Below are experts of layer 14 (counted from 0) of a mixture-of-experts language model. Rows are named router (the router's row for the expert), down (a neuron's output weights, with its number) and show model dimensions 0-127. Each number is 128 + 32 x the weight over its row's rms, rounded and kept within 0 to 255. Numbers have three digits each.
After each expert's rows: a language model's description of what the expert responds to. This comes from a sample of Wikipedia text that the model never trained on.

# expert 0
router:129108088168155128103087155149130134132143114087150084094096126183156126139132136133153102130082135161182173098165075141101158115092102152177074108114152154173102101098085117175231142158161090153114114162121140092098076178081123112144184129162107082098150151156141121134111133122074074169155178122067136143114137102207164088124118128079158161089132142161143100090170101081144135161120
down0:133082093127089087172176121035129135149089145142132122143100141110168114154216110124095106140130156184131135136145141144157085114107121186207052109127206080125097096146098110144088128071095146107132136121137118114173102081079118143170172201094134176170143087150142120130130091145129147118165150092081159129129146148096155146118140096089105111170121061157082127125113122152155117165121
down1:131110148162111119098156130149109152113142118168102181133148102079132105107183111139116066156100178071136146198136147130114171099172089075060204100161159110123084129128109164162169114127171137157142128161119081119104163134150143159125123149114158169112143158164122139147122132044163193134116180179146110094116136171132149147097172136087146111155082165167152168132120185124155185191083
down2:107178123066147181111159097176117154138137157108099101125093107115106158151086169112080099106156147134106140106159159132174137111155063119149159149102096137130107066110122135115116125158131104145101211089152068164130106107144095147174120090173131154122116028177110100106135108121098176125103137078153057112141125142107102206165080150122111195168118158128152101133167122092156139196139
down3:148158134111154111104142157211094111082051115156096164126158130086139117151116168131132170140121079181120101216143164080153126118140090102083188124136049212110132103159131137102099157097163128148098158087130082148167167107173123145104087106103127169108164171112136130199055097140126109117097119126153095117161156117126099167131090122100144144073117145132125110148123180146137167098161
down4:136189123147144123105112064162120151121118148178103170172145150110133143144169200165075173131115089143117139186104126168101169166130082125143131095133039188140162122132118144096157144097112101148101125096069053129188108146080095159114139097103134144121101105126098122108154136083155130141151123149120157107177095166170110148123121091148171237158179116135160124108107132199141159120133
down5:108129083145135142136160172128141112104084165131173158111120189081089152126141175147125178129130084087179125167097141165105104159156100145083141123126171059087171097138075081140158145182146122112143116098070130141138127124131111146123127190122121153109146133176114157122168094111096134165128142162100186073072122127102153162143111149194138169096120032184124102173176130143148112166059
down6:154139187165080162132116137158104158108149121162068086203125168127115140131081136112169142082141155130082187127142143116104097108175109116128143137158041185108078107123117125176123165121088134154081105160202115093108192118090131143106147066097155112088140157053140085126124133141122157131146076079198131130136135088113122121138062138142160089128133124148167125140146169081145148124183
What it handles: Opening pieces of personal and place names, often foreign, after a comma, colon or hyphen, such as Kh, Sch, Ch, K.

# expert 30
router:152137184164118124112068111179079000103096113106184154119131144124129092175147093141149095151153138152187156176148105125100105143097122119174143092143155148068119117100076105172135169146169088130105095158116152117128153153161128074131146088142100129108179173157128141145101117123105192149096183149082128095063093119153113089114115128089151139110149128161132121132152101118158142133151
down0:128121141047128112117052128140192071081095108091157196141121124160183127143082129120135115122117076152148163112148217123069159069170135066108122154109089154122108146126123158126103153164075098141161119134055170161101144115096123100125133092131131122173143106155119149142136136148184158155132107129147160058130153140119158170130108137110160155178186103136097112175165120141073166094099
down1:126108152122138130115113145147126165121092134133138086125108107100117150093126083178135127060160129110159130169127112118102110078095096168116128055066039187124156070089128128104107102107086189110144124100080111087134151101145166127148163047141141053077099161173120169107116097106102077092111149144142078124112149076163115128145140121130069221101131125149133085146158145109141169104130
down2:167135138172139132080136148255064129119099135129116068166107099163087125166124130115107133075159112154127150120200119157079131160167104169137168122090018149103137108069127130166122111172107076108142136136101144137112184121073132125154123055129073153144108144130130160135191159096119109145144144110143192108149146148154117103159132141109127140102122142147091131099146140114152122179153
down3:151156093120105075096087082136138133111131152116136133109173159148143099089172104139120217169119157120196103140164163135112135142111146118121147131157115136090063193211142153158135121090077069165150126096181146127142167155129171136165178123123163084121080100120129133145112137178108193108178126084110105140177144097097133150062067162110143128158137099171135100170087147193142100132122
down4:122102073107108115070131125159147132193133145135148196110167124159217120111109134074164156126159100113066107121105139175077137095124110143149102134096096130111084119073194115150128112096147143113092122143089134097117146158086147110147032124165085152115127134095075126093121099116140171094089153137122131136126108174078140159131038100107151112159144171106191082103077086121127168152137
down5:177153123114136183091143163186118100144136122146099181150134153115121095145105057118155119110118096150101184143162040090148144106126183119087119146112096112139144109087069178121125159145144117094156152087162085112093070120098120148115124076186173135174061142155126110117121173150159163155142147181095165170117097158088157187129167156115161144097145167099101157106161124140119133037130
down6:168097126097176151113106112155158176131089087066177101113125140146107133122120101118146128147145076104160119072066108033059079189105118133126138154104099162080140088124087138136158083143075118084180094130126174158086092161108075169124180132096078147172095133076129099136127136101064083148078138127101136101141145160126126192106129147139131125114097091138089162131111115116168143166106
What it handles: Line breaks and lowercase word-start pieces in sports results and measurements, such as Sw-imming, ind-oor, m-igrants, km.

# expert 5
router:117145153175123114108162148100164118172112128134183136138096151092145141117087099176141111165133054157232159178138116125109158075126115152133112100138149177192068110131112101156118172108195086138103107176109190114051126101142080099112124129184129119141119170127126092195135137105108160138160142120100145115088119101163157139091117104117143140070155155086138172109175102068126157145181
down0:106130156161132118091118097218167128075053168141187113080092138106132135163078111089131146066138109090136132068138130156065168145088124144100103104117050135193095138134082089144159119101108165161146138135135168135140090153115138088094122020119170134145167117135097151133177128148127113151143122116150161109131131139124169111176099170133099222110133128137150123158115165097117126113107
down1:068083109117098124109112144150115115104142130105088149122140131119124118087169048107131123166041148060090165081120093140097112160112169154112125104151086151172130055134132129154171128165099164120129137134101135103172129101080143140151181068162138153155148150164055113163137123094133118135140100124183094124093077099103162160108153123118082213047166160092124114113122179099156147152137
down2:093130127133112110078113154132136103131149148118120131119098163125165084100115157182147179133103141146111121170163077146174128097096149078163158103079142120103137134178127128106178127089149164115163156148156123124050094119159173128106116165128159097196119169115072173110138212116146084052209090118176090161152113119130112160104172155133090042175143115078117111106112115105093128145101
down3:161089134124097129163115076070164186151136124134088142156193130152117119114118094144111155086151160066148104098087198098078128064104158150121099156144135082077138142140130132166088132111070160124121132139145129126096124133094160111075113191113160182111149129114101130148132142096104153115120133100072092148192150163086185145125134172198117103135151140194168146112107156193121059133176
down4:113120095143100131124114151119159151100112077137081138184136121071135131109110090152085085176111130085091193096140195117176135180113148140188096173163169104076164097111089122086130113122147114114119099107185165108138106111183121087109087125135173141087175125104099086211130082095181111161105148114120089140178159085126120071102140124102174147170117131092162151087116139161175079117127
down5:112158104151056165092160182129103142112127089168124177108140099077117130118111099155068199139132127155108148129142113077134097146117161137118113130150199137059140179154145113101116102066121160124152106154106122200173175155100116113112130131163106109136142149110117208176090083101132160193126088099077139171143137132171142102092139103084102103138104103140166132115141159208165102116068
down6:114157121184103150132116128158078164175174107146160108140098127171101116181118098118105113082119130123110048090101147105157116124167111111118127180128068091081131111096138125091079114136185173152121182100128100123171160109167094181125189094128128173109131185170129077172065160168150103143133124078130092146134168141134116108172111169210094102072143121162138145106116184143159156116168
What it handles: Prepositions after a noun or participle, especially of, for, by, with, from, after, as in part of, released for, known as.

# expert 21
router:114158157128133108137147189146143168120113126084163119104129142082184123155044153124148135125095094170196173153139105128083133108086061170180139086130100137157102098125070120151115122183155079123091095129157156110115134102244092113121107108122091124105111138137159136151120159086075120167153185144071109134092160085173085153096113112113129104091108159085107141102149097092119168168148
down0:153146098118115126125126180151168152143119130167158147164142138133127118103133170124127104108161143092136069131192112100133091115122109073196121037128086133088094169210084124186114079115103144102113122160135081103105096081148091096112143073192096089184112145093125084180139098060094118170132131100110166081145149128103123083091137121103145100154101154132145121134110145117159138048182
down1:131112127073090070132178134121097100127162142107107094120106129129154180077174148151098105118039138103107042157094153140147069113123168127139085090147095133152122164180137100114070134153105076138131151135076164105126157134144044147125145092100137114098120133085062109097142107087154135123106103062122131079154117123177129116129111090085174141124173109078094159147157094120167117058111
down2:144096079066076113122149097187143104092197079151131054094083139154166134126113085145199114084140146139121080111147050142108112145107117100136077149084093146131173067162136110127104136163107125128165091107148090122097154106116192140129174066131138087126112106102147152122131071147139145075167119163103129083131150126120141124118119152097083119162114167106191159198122146078105141120166
down3:135121101204113125109082115132110120124154096107131118069052154128158099118176100164167151080123175067096164054168141144111168101138125103148115115111155106117161105089135180122142131147140034145177109160167195074190110118062130095074106171114077117142141146134074145126107103091138109150107138110108090115106114095099151176127170068145135120165118108099147126101138137170158134076129
down4:187181147164158179156106137218146135121116149088109102129123121186165091074111157107153126116105124096114089105119164118146144123112128142082148156109084196136093062142114130124136104119075097123107146139115121106110117181164093145150125047127145174125171112116156135098078151053136159122092085090178161120174151135131072142148136122172182170095174155086179083098128140164108151094097
down5:102137134155175169142109127125165063091116120137151114111153179162127123173105147117130131195127166127149156093143032116141132157153166133096136154133085177152158137142081121120148116143097084151143098132121170135121091159102179150109070073057054084134105150166139141097099133112138085143180133135109096104147085066066151169147131154120127107071113104095077134128053131129141095149057
down6:095100068106102178116146143129144129125107116102128190102154130099147094177194138138111104196068079094134151139072080112110147114118106183122144159141126143137209117154147094124042098099185128125138080103081153149096195114109173161162131126160133156117158077144188153084128159124092141113105129156110138096063063090151150178125125138157097143121159117135079139118108177082118111116114
What it handles: Inner pieces and prefixes of ordinary words before suffixes like -ation or -ing, such as f-ri-ars, dep-os-it, sub-spec-ies.

# expert 4
router:146174137159131170095166173110086087122104109106127147074123084099212208100098162171140114135133106136129139166152116130105156111106113167152141122128156139071115119141102098144215214137143116154097089105227137120089113108126138103108138103148099119076144143140162136184091172072096152134127151107071115071087093121151156121115126172106141155073151132074167095098142110127141113158139
down0:094116127172114101129102135165112128133133138131124131152141107186148076123184093146103139108106160126091088118110146160088138145100143120103085143163184087140246177094088112116123122133115100134140166091130184184158172138143091168119122222123147079156075175137132135115130137120144085127096169144110126146126119079135127166137146102191123065196087112166214112104164124091151134128143
down1:170111136155089154164113147110104072162142093076077087097123065116145153143095122118112115135122088068140092167155124111087076183140077165151123090105190120174141075118108134155076192170155133100144091157176142109086116135165111179131120167151123186138070126126134113110069108101098102103127106089176133118145169099113142132098112213130099171094122080178138113133100096154074109113126
down2:104140126167089160096119099120127183040121135077147094123084164120149140141110135182134127185085133213127128123128127140107092116098128154117106142068068181120120186156122152065095129137065145148105138166098083153136129110092157094166053063181115158100133137163100148132134139098166138172184075102186134117206096100164155116157141121114137145122132169112129076135150110131133114148126
down3:095131148104057145180155129077088085103093142110089105089130110111112095109140165050131099137117168109135107113169118133098153093080127168146167152149136157107101130076145089157187109132117200120141106149079162157149093076112142079105124165057166130135133166115119176165123119150153166130085143115079159147122105142070202065138181125120138097189145156106125134136151182087141080102117
down4:076148107120137157131145163181074160084175111169060098100114111154108139114142136113117112155153164194105134145140127111114115134161138128190115176150075255204144115125138148133111068147117122162114121146157104083185163157101117135138155072148118091126209104109167128146095172107120112093121070123171121141160137116101140139070069113124133142117074106095132141149119112133113112153163
down5:118170090147099173045173132163125087116161126155170138121172149133085145147125098126154159173144135138139113105127079106154073102152159159153155129121083157137103052149126142151153200199090099122089154123147093117156153161107120106140169056103104128163088118137131212145153111127084181139118194105146100063109108135145151174135152138060150176138176088168110137102122101149159134135114
down6:138134115102122102109124114168147150126084096185174116114123102065145107134061098087144101102206093138146110081095102136126101108109147051107125149114076179141108142118140116142167088097126097132163109089104119066124135147158147146115125184091129107145143101126093154142068094141118136109085170107178143120188110101146165175145105174126093189107150157109088247121146153103155162148177
What it handles: Word fragments and short starts inside words, such as ont in periodontal, w in towers, low, post; also table pipes.

# expert 13
router:117130157145089059094131151134096139141114104124175122098102088122130106078088151132151112171132112162150147107147128149104176108082103161157141073156164144073123097152072081178102163119168048132096120172100167122107169160145154107097124098124068094081176181176098134155093130113081116144139178131088099125099152111138123066106063096110140148089228110118145132100168104103138166141126
down0:163082131116132149123144102255134126089117115164099114108100150091130136133148133109120129140102114137095124202121120101134112107113137140113095078103218211115111113141151132108115093138149139177122131130126080120134133143095146128143087000119132113082101152143116125104081116140114135110128115149145069150131109153105085118137128114095128220117136120135095151153091122095127148144147
down1:105143165135162125162131120158167114170140127127146213088086091159133146100105139113151149107171135110157148112129107066113135174193146160121154111105211169163108163117128146134165176064112120077194092145180141133111110134100154143118102006078157156090107126088151154168154145173156148138123147128096146108116119185069111161152140148109103184148067131096145133135167112139117103137126
down2:119123123141151098119079099117118064082099130126093158114129113129164100150125156130119148113073130093132095159150137107186158132074123122152137059100188147165110085182076140166120162160151102106094128121122164120137136148120094077125144057098089097060156117105148182196101099125112116150114155160150150067150116135159134142132080068178119136150205154145105127178194169147070089116088
down3:126072115146106088128138107185119073091090145137204118112152164124118131130142113192168120123156148184138154146127206117084121111120175175174120161166172114117146131073143166099150118116140093117093175101131108090098151134211186124119087047158104103092123141138093097154096098151138132100151083098161199120146154084137124065176118129121106133106151118146127140081202132122138112100090
down4:156112111123077118087137169140145125097137140117131083156102166102114159158157050134146129144145103106133143176148086147123096148159182115140213129085188118114161057198157095110119137076162171088127152112178160172092132090146138136130075070119116118169126103069064090096137144113140119121142150142176115127126110116166088179090155139085118166133145184066134090129156167095080132127087
down5:127108104066100072148126107152119156172101097097093081126170114089135092134149120129143097122121143125131145237187100180091160196158159127141119105119127145134137094143160189119112125117155074090110124089151092170159122103117187157129175175108147090082132104155149103067128055137155095112110084133136180102122094127075107176104110126127101101109149102157124189152189148159171123083115
down6:094095143140110108131093098140126085138129104077150108137150110148142093113147178064120133126100117149128089116130145128085107083144106161131166112131136108183140097129155161166144164162073133235141126142138022151164164150171156153058143091157121110151163109158157147162165092066128144127165177144100065100165067118146115077190131123111095167110150175099152138098109097149095089105145
What it handles: Head nouns of named buildings, institutions and places, such as Memorial Hospital, Stadium, station, University, National, Church.

# expert 28
router:121111139179094130126121134094102158129113082091162116098127159107150179147113092130153110179127141151172186150130120161110139095107094185142118085140138167083123114147078101191160149121117101115096139187075143110100094127110089085129140087155109108122173145166118116198122181126068141111155163110091092155069132099189099188081048117104150130087137125217158108107144087102080109125151
down0:077120164160204158161121173181148083192151107121100107137134138125082047109201153142133135125059143068187079116147142112130112106135141121182092073112118165199104131126123100163110118130142138146104139164106109116119121085119067165137140084068130156146151145156072073193143109136126115164141159190120152122107154124143133162129136153140115144114115062141076162139120110138166181153145
down1:131124113115158131138109074153084083144142099189130175139103169106122120157074102201137106113129101107174202060098148155099136122079177060161106157116119123126123154161087151098123109144110156151142092161119131088082144088120152094127102094120144132156204123190148134114132112128150161115146107185124120126099139108162113077156082085129168046144177175115103122077083084088174134089127
down2:084153153128083175141114111145191168150117114145079107150112124148154130139132104100111100115109104110132106122221123093131124107123093167186133133094038206185085080147100119189102110132121111109124106145142147123162106162134118129136182073160156148102125100174132095094172112180143083168187144148099134115103159163134069147136158176149184115093149109112162078119092123116067131108185
down3:117137100111107117093119163070151105129133125107106222100115078111144169120062104100106122126194118130116124107142113176061157156156132142126177063159189057170101085167116137136100150109095167130168133095114111115135120147084135122154115199190099114100108138154138114076101131163122092089136109124076087182157049134106139088115093098088140122108135126134079101170177165154126163125107
down4:151160119141078110070086041106162145135155109183093126092082138155176116130133089086087129129127154141109099133143100185094169127172156101133145091071116151125085119208078153094093069084165165136174108084133107157159119151135154097064126146135146111168060124121088134128143122125086089145103109075145068120077125114149140075154122094123175123130109136074138173124161149103146169159133
down5:126114165148084103111126135160118122096087156110097112131115111184117152095116110122132111155120083112114142126164128083133143137141081135174118082187004194184149124096106134152120149096065102128117132115134124155128119163131172153161116010123115139053112143113118126137124122094103108164106120091166091135163133105143145128139126147120143255107094129132148116103187110121160120087125
down6:146114170156095149140114126157180145144093145141143121119130141129098212141092148134125099089146083117127191143159139093118143135125102147148137172079011223163160129101098113118117121119094065110128089112159146147129139155109185122147105017151162098117126106125195130115145156178128113086094091137136127181101137150151099149133172112105118217108130105130089142116120144126142132116079
What it handles: Table cell separators and month names before day numbers, such as | in stat tables, signed March 17, December, Coordinates.

# expert 29
router:161139151184129161133105121066068170118092086127160105121109172128152118140111162139149113162193112131167185164131117150105143144150100157123105110152163128116070121190123123156161162102157119174117078110084177095109080069128120087098154076158119098107192157181094101156118143094073141152163185118076079134130107070172072168096105123090186098101130100128140104120166098092108111143125
down3:122125085088118088152092173172152166103146154113136167113174090069159160137107141117137101134138089151163129102116127120123168149130099140141085140127072200159140101124126189101116102158146094114084130157091120131169125157156153189127145016190108075067117130117144151133073140132147131085106130128134154138112135201091135110157170166209140074117114080154132129101092117152134204119112
down4:126151146138147106121203105111039077084086104142149118123169134163140135118093111154110139092141116161112146120102089122080100163122151095133082076143119093163079181080132167157088115156135143126144088091161220144085165145131147133107130145105114112116180195084127117166142159109144134147119151162104171120182091091164107138093102106089114127073143151156083056197160128155175101108115
down5:110094182137163162088210141150120164114096125148107112090153164155089118168148128126138081125100094067054141122114142101154099134157094116038190105102056147166107159145171105137088097160143166149082098132127108119140152049129163171151079058115141180146099103100130154157132173160117127167161108138101141147146137095132111098119139125154108193182132082087114139097110156149115138098147
down6:165118152128135129107133153199134100086084121107147135140155114142105097125116154115115121140142143132131125151089152055108140116126101113125126126152068207119081046122115131140155123147102150155143132110157143147136127103128209147144116020180107087100146150143118164189127140128058086085039137125144203116161148150122162073123128203135187154143073104138130120129118153115124147108078
down7:131079129119136196203142112114115150170118159171173144116117080153130093118179126091146157140171105077110098182111165158118134139163208089055108125110169093097142138145105150101141144115082092155111094132158116105158093104147151096129120192106137143109152119194098099087172079018115120141163147155124126135122136102114077142137106138116143140187102099128097149167085115083118082101091
down8:146145132131142142159128171051159155144155136083141122123104092115159163154142125158161077154140082160105161098099137152150120147105148141169077100166141148145187176177100144124104155101088137160143067086088158159120087082097207172154104121199033124138116106134114133144085154115128174130107148183082187080138200129111177116100117110122123088178092149134153098092139098131121155127116
down9:105182183142125101168129096108138083119089165110084102141159086137083083135144129153104152108101130112079158167146086128065081160126098144117144144104097158172103107151185099144160152158139087145122118124145163098119093137121171121141152079115083088091144150099153123128117081129139102165092067152188139085098089110146101115179068195139127140075182164110053106149156091086071084160134
What it handles: Pieces of chemical names, LaTeX math, units, numbers and non-Latin scripts, plus Latin taxonomic endings like -idae and -us in species articles.

# expert 6
router:132135148148087073100091148136112092117087097113154134141109089140106069185089184170166137153130036141148171140138116097114138119109097157093086094166136190095099112110088103143096121141151082170104109172104144094107114097124119083084124087155116096114178164145091100120129099098100156147146168096104080061097141101139150095088078154087163168110191149159171102073179115095101161146142
down0:066178186168138115143064157097127109132141173138161072088136135065116176114091104134128146116137163121148095118096145090124073139144137084119128120089124141157143178124046129124105082125127136124147072099162120112110123149075197098136119070148140124120087109141123141160107143152117132139180107130051147139126089188090099135105116188207103222119137092131176123110140171115121079116130
down1:138120142118121129132144129200118109139133096143095141107079138159098137059155152127128129136099108169111173115141115115160130170138086126096148178152059245113130130095150150128115143090130133147147117157113123145117120161117157164131101038096107101120142138103115168169086132121145161163152108131246148187144137108075170096165116101093131201116093128069109124120170165094123191129142
down2:130134116070078114097102120152108125119117131089164145085110119150138140116177159110126110098036161098174146128088157150102123089103079150154166161103165102135098133125094142141160095132201142153134128103068115101136110119134095110169155171061137061173120126113079136092077140191183122164161170096181088103149174144108098139127132096071153105150117112071194131139139137109098129122209
down3:134080152110137106135138096091101111128109131134121138074147137122187115162155099158133142115137146143213147161068154093152154098156129183106087103101105138131127088155034118128172108117139142085085081103134143171105087126126186111095077123127137159118174136147130092180087115101098092145076081076100108160127144182108134182168142094183103151074171102059162127104163102109119169080105
down4:141136137138092155082161139096161117104058126151144110127166141122062167169107190129144197191148107150176111157094167146163120156124072171118158129109132114084139144173108155171059154107092161107085144126133108072116149132166172125134129191145154149085146096094134130115062142158127131085100177176152128146144153107156097106089193091135144173138094061109093148123144149163109154114062
down5:117080144113167149139159078151192123147157093127110105084146135140138105173098129054117096103186100170193112128168077116082114100098151106160101155133150082158136152099126140109163122118155124162118164121128109093101104111142053080177127175076149129102139101113163180160201073082142100121144208123154117159136139131070123193152128129108143072134141110124123124163051099127125106171114
down6:123085086080115129114104077094136128121166153144117124104161208166108110112125099124169133127129096163047185132155120164127159098073102157119127117151214113155102163142140143178145158178115090073098099116163138097122127146138111109181137173136144158125081129108096102164146158131183115142184129126031138103202121108141147135143045118128125119155121148128086110117150124145125085086054
What it handles: Opening parentheses, quotes, possessive 's and words like at, to, along in route and location descriptions, e.g. west (Readfield Road).

# expert 7
router:172131188147144078130118127131119111107136116132152151084111117114151160204111137179160094131111141169191137173129141113140110104116111162154083095149156171151133106138090129188206171150134114174057113189149126143087115046088121090103131102159139083113137135136105124166131101121134183147130150102070115107096103113186197147096099103105181116090164180173149106115154098108090169132177
down0:136167108151140138190165141161161145108123144105077093081131151130142150136163089121152178119122135084091156110180176160146140112130196148104094141102055200100144118164129121173090164176099123095082108126154159147108142164143110091126138033122120182150181156129093149107141157161133151112126119184182149076111100144177189130116176170160078179113104076107128120124142115142170152129093
down1:143126130113219140191081113101112171104103109166101103172072113108125172109144152151110129147092115130187099153148160144108139132183097177118109132080211103075136095127150149166138141090096191101134115134174132111133161137097113160124174173086112109155121171057164152138194129164079124120123116179142131129051185154132122134165108076128110095156082144186135182141142112141127130121121
down2:129071112131140098123085118101113119079124116149112165088127073050109122165110187095115144131117114159151114128109112111087125163120159148083105141145202088143144113124126108203124151128152112157132131148065153116122145098105119088056057152121147111112147139131098162151072065122151143171135199119186099130115078143117098161053067055119087093167112161103107119179113122147105105089134
down3:115099159119136122074189142091158079067212195114112122107086172134127124190175125161130142110113042111228121142169155135114095143063139120104127152135148125113091130163133105123154125135152143106088058160097066158179162162105121160171105146156148139131158142106124158131134088124151150115158138160111115152109156121134152121127189132148136130125176176124123150121137114180044119137078
down4:180155148137154149079104133136136079096112119142084132120097148108131165150083081078104124116186124103110137173073035164184191149195107145122121158127113129141101190131124131135139137196131106178108096103121193094095151104121148129203160097125155103126118084085110102202112101067099114109124142121196067169109105129147092113093189092139111113178111113118127140119139126142143105144118
down5:104180141155077171113100087166124146175087119134130147095166195170095140074150111147113122105096159133073078126150164101150102166120130059173119148110124160109201130119135101085135047103132087145071122110108079095129113124130116128141115147091154090141155150166161127142131165167092157147154133046102085137082092138107098123145133107174123063145105143060159135129130173140133181070164
down6:152131109092106141120103153152122140143191100161152101141120154140119124145063126149101113087090082149143098089134146125072152120234099145072120126160097174129145132134151138063151104168086167100154087052086113112137065123136127154158094094063116093123148144153138130152142191176108134097112142108170157148160100110019102142133110084161174119114177145134129086105179122118152107122149
What it handles: Place prepositions and location starts in sports career text, such as in Portugal, at, On, University of Rochester; also table cells.

# expert 9
router:077117157168108163095132132181112128137108123148120102108096158134200037142152165142146106157122143117176153118164096148126118159112073170201142111184166122145103115108135098169190148063116083164103111121212142098083092093100136107064128133137070073110140148171107148166088156125108128141165140123078110099084153102135155166095128167126171151083112155120118129115168091099173139148091
down8:101130114155116067097148118161140162173139156181110143113157102077130138095119143107119097057107161168095070144072142133150065108190107153111079121145043161122136128103113134132163138123072112109156129146123123182161105128130074133067112080117109177077141134098157121191113138126126103057084103163091182121101086122121056072155118140133106090143159137137139179155117158159076117129096
down9:083126196134107126109192114191163148103109104130129098137182191047119093115168152103143111191137116128065130112131103115138082108117130126117131118144096143073073145098098103136154140096114149116112102100128149169110045145153167105133108109174127145123077157140118141132180166130122131136092160150112093172074140125134149104176140160125157059101080093100198137092131206177119104165161
down10:127151100175097113134193149066091128177138110118128193161180106124115121152137106105173138106173117087102146174111096067150123122114114128225149139089199081156146154103100131113128122103117167124088135129101212133106096125117130147192153180132135090096171148127181145094077137070139120034148093086145074139132093121149137120090144097135122139128122094121176118169154139172140149124124
down11:091142121107141085103081160065141099150201083107114103112158103193115093125110140153144147102159134096130131125122055084151144162118145131161138089112154095175132133136143203112149179119119061114076167093096180155115083156139087138129107160077108074161086111143091178144156155146158167129200118088137134137092128144136104151158091155198168108115093134138129145173099134158075109087172
down12:092184123117080107137148131104091174062092099174128120088087134085154122144142122126104134117116084174174150150179150165102180137062102117111143119126084147110106154076101097167076112122135103133087011126150146135153141070117131137133137101080094127123118199129131118110117084121114109112116193150238137119161139095145094150152141091091162172100098147163146093158165137148114127132131
down13:138083128084109127140160183135080167174143107124181161119151105178136117104147097167144133080090081083089123117179121106193115120156060131099068131117103134142099113133049150126063111067134147181085161108110166100125100150142109113106141074086119143058093141126151122130170100136164152111098147158202092078147113063171098178135114132156134146147150125101141090122162131173136129126183
down14:146126192123134160134111178167135179143145141114133186132077068119203145134108127129128113128161086157135135129114093072143115179146069134151137134164112145117082110120165149115125126107169157158147155116179078165155184122101142075127179152134116107079047142080104099103187108099143091113115190104155145141164127093083137105182202136152121155102111163165132057161124092090101114082118
What it handles: Short pieces inside foreign names, such as ak, id, ok in Her-ak-lion, plus line breaks in name lists.

# expert 16
router:130134144172077160104134123154131119099099131136166066098086091126105173135126117145173142150147153123161195134144083191093159139085098155183100041140138174160102099111090099171135133133126073178110126145108165105125105175106180101093124091146127082115144146154126152181135163102059186160175155110095101164089159095155137134094102138145191143083144109090163103091159088082133138173123
down0:129094125052137146107095167085120148137130124129103135108137137163146142143127166116126114100127187207082141134100137168060128159102112173091147085089119115106122123110128088116102155199054125133082143117138042167129119120119142102116168211103153103138181092106101142132109120115118074139141163121139114142110052132117129094129106072125081120162117171154102149182174161084152186068089
down1:083142104112111127160133118116165114126112127116096088141161138124117093085148099080163104102081101104084166121139156115170121117163108118105139187111100149122106089145137155101117134150133099081157130108133187058099168127160160133176111132125188129062149181113107112163135141055245076109066098144168139117142146167186121169137176168169086156110120149118096123169130178184113143159164
down2:083111157168171174124126071100137141177130070132136173155125157116099148085125153143107122149165157081125155098077118107131162129144135149124097109152098166120071092116091085178124120133089163111168055173139168095133107107114084121164106155165123150098209120092085143138089197136055144145094161125171157114175112120168168094151094131123116108177111132165103180096129155079092154124062
down3:121136120066203170152090051149142092171111130125193201141185081126158065108094145086157133139130131078136170104205174144169087131093122161074125128143162133137106141166109145143144120153107110145121142140155104165128123141114095142155093101087116134164136147104185108098129079096177114133156115133128157101087152100155087143160178152145163051077137104141101086137091151138082167161118
down4:077111119087175124128168135244164152168111082135102132168115106115146093142134087130123092115110102154057134136133122157070144085119057125087114105131102149127082128123143070166061133160118125124160090102177080129083104105139141066158132116086126166139155179106143141145134086114131126128126133162176139054148116130116069119141092161158121072116148175110143109198168080159117119134153
down5:153149152088162112165120111172145149149163177106074086095158176119120126108147143150142122128158136109110083095188130127123114157139149125160175200132138170152104096105170150229124093094151153107149086152136038104154144142139141101166146093152137178120132121090129195149183170146072146193140111158094092101125106177188140114184107085152116154154067129116131159126126139138105131116186
down6:095097129063151116078085153218148129090129142095146138126119178086116124141121143101096123119115113178143149077095095129084116157132076106153172139132166196131171092184131159117144115102111057159186112114102132124136111136124082096099168000139100109113113134051138147113103088100137087125129127139088108108092109095171153106136142146086106191091137117124121181158138114129125102135131
What it handles: Surnames completing a person's full name, mostly in biographies and lists, such as Davis, Rogers, Jones, Williams; also line ends.

# expert 8
router:185149122152078110104129166125142090118085107121184136114092128117122104136119058158173118121137117160172173149094094180127152073112078188104126108122142176145098073160078112179144148089119073193106109131116151100126093195154164064115144103144130081093129146161113123157109098089095113133155167072077133133099109102152105125119100131088150124101175088170152124067149065117104109171179
down8:144141109118130142122130135242083098115134129138161133095128149136130148150150133135096160111110109142118119097100119128070124155116084158137107106144000223137093110131030114126149170154148140149069153099125089129152110137119117136121122008112140131158133118124113143154110138114112094124164091097181116100132113143162087135089118158112183191179126133145117131127125120158161086152107
down9:112138088137187160131153086149141071112130100130138094165094107123145122138103144125129143138140092058124141112151102134121125169191094123130108200145102185122114206131122116155154080171097106139102095127094168094079114095109118138146160064068130110065120171154107188120148128111199175114157144129080092167093091097149203112136147140098151138119118134114118075055118133065155183127134
down10:058124098164144132112185127189099171112082112099154151022168157127108188129100049198173085137132149164107124122108115127148099093110131148131082149121069197078099157130102146117123175121127103140135160148138099134149195147136161095128136078124119154127109196134098137160178180129103088120145151113092152141119102190057098088139111114114120120120107108097120161123148137106123122093164
down11:123143049105124154119167132087149092112179108204045119157135148102115188111169127164141166153141131106085131135169138151124139161111084160078091130092185075097173193139116142123086170127137132166089107158129150121121109143104120116147179202102126102125106063134139132139136140110137161095167147066159149144133130148105094095074133082102116076179133101093082180152124096153144076089126
down12:121115129098150117141129122215135110139120095065117135097132090161086123160102140102083114091171079130087120125185134084115174118171091135177126121100070184177062199077119152119126190141134146170093113143110076103128107099151147171130080037155132088094107111150141139168106093153152133192163111147103152068142111145131182142110147154093099149147134093172141130109128119133129067118140
down13:178133048108087121127120153095111143103153133204082162151155104150143152167130196083142134139084078148141135118137160096148125165063138153061113105068132079175173084155162139122148138072108135087164174117148119118129115126143151194121134187129151113129144129148095115163101133159211159092114177123151078106152102137192133122074098091169133084183132148106103137127123135092115080135135
down14:102145120120096143077141133150134125081088103105089104163112131039132081118133200116152139122106103158161070111135190135084100079153085148122160062158055185103121096126112118196128122114180106124158094143168086182160118136144175118142156065086129163139135167147109113124067177158107102200153135136064130099123164147076112148127116152113095150075143132129147126104095130108160141126158
What it handles: Opening consonant pieces of capitalized or lowercase words, like St, C, Bl, tr, sw, in song titles, lists and table cells after quotes or pipes.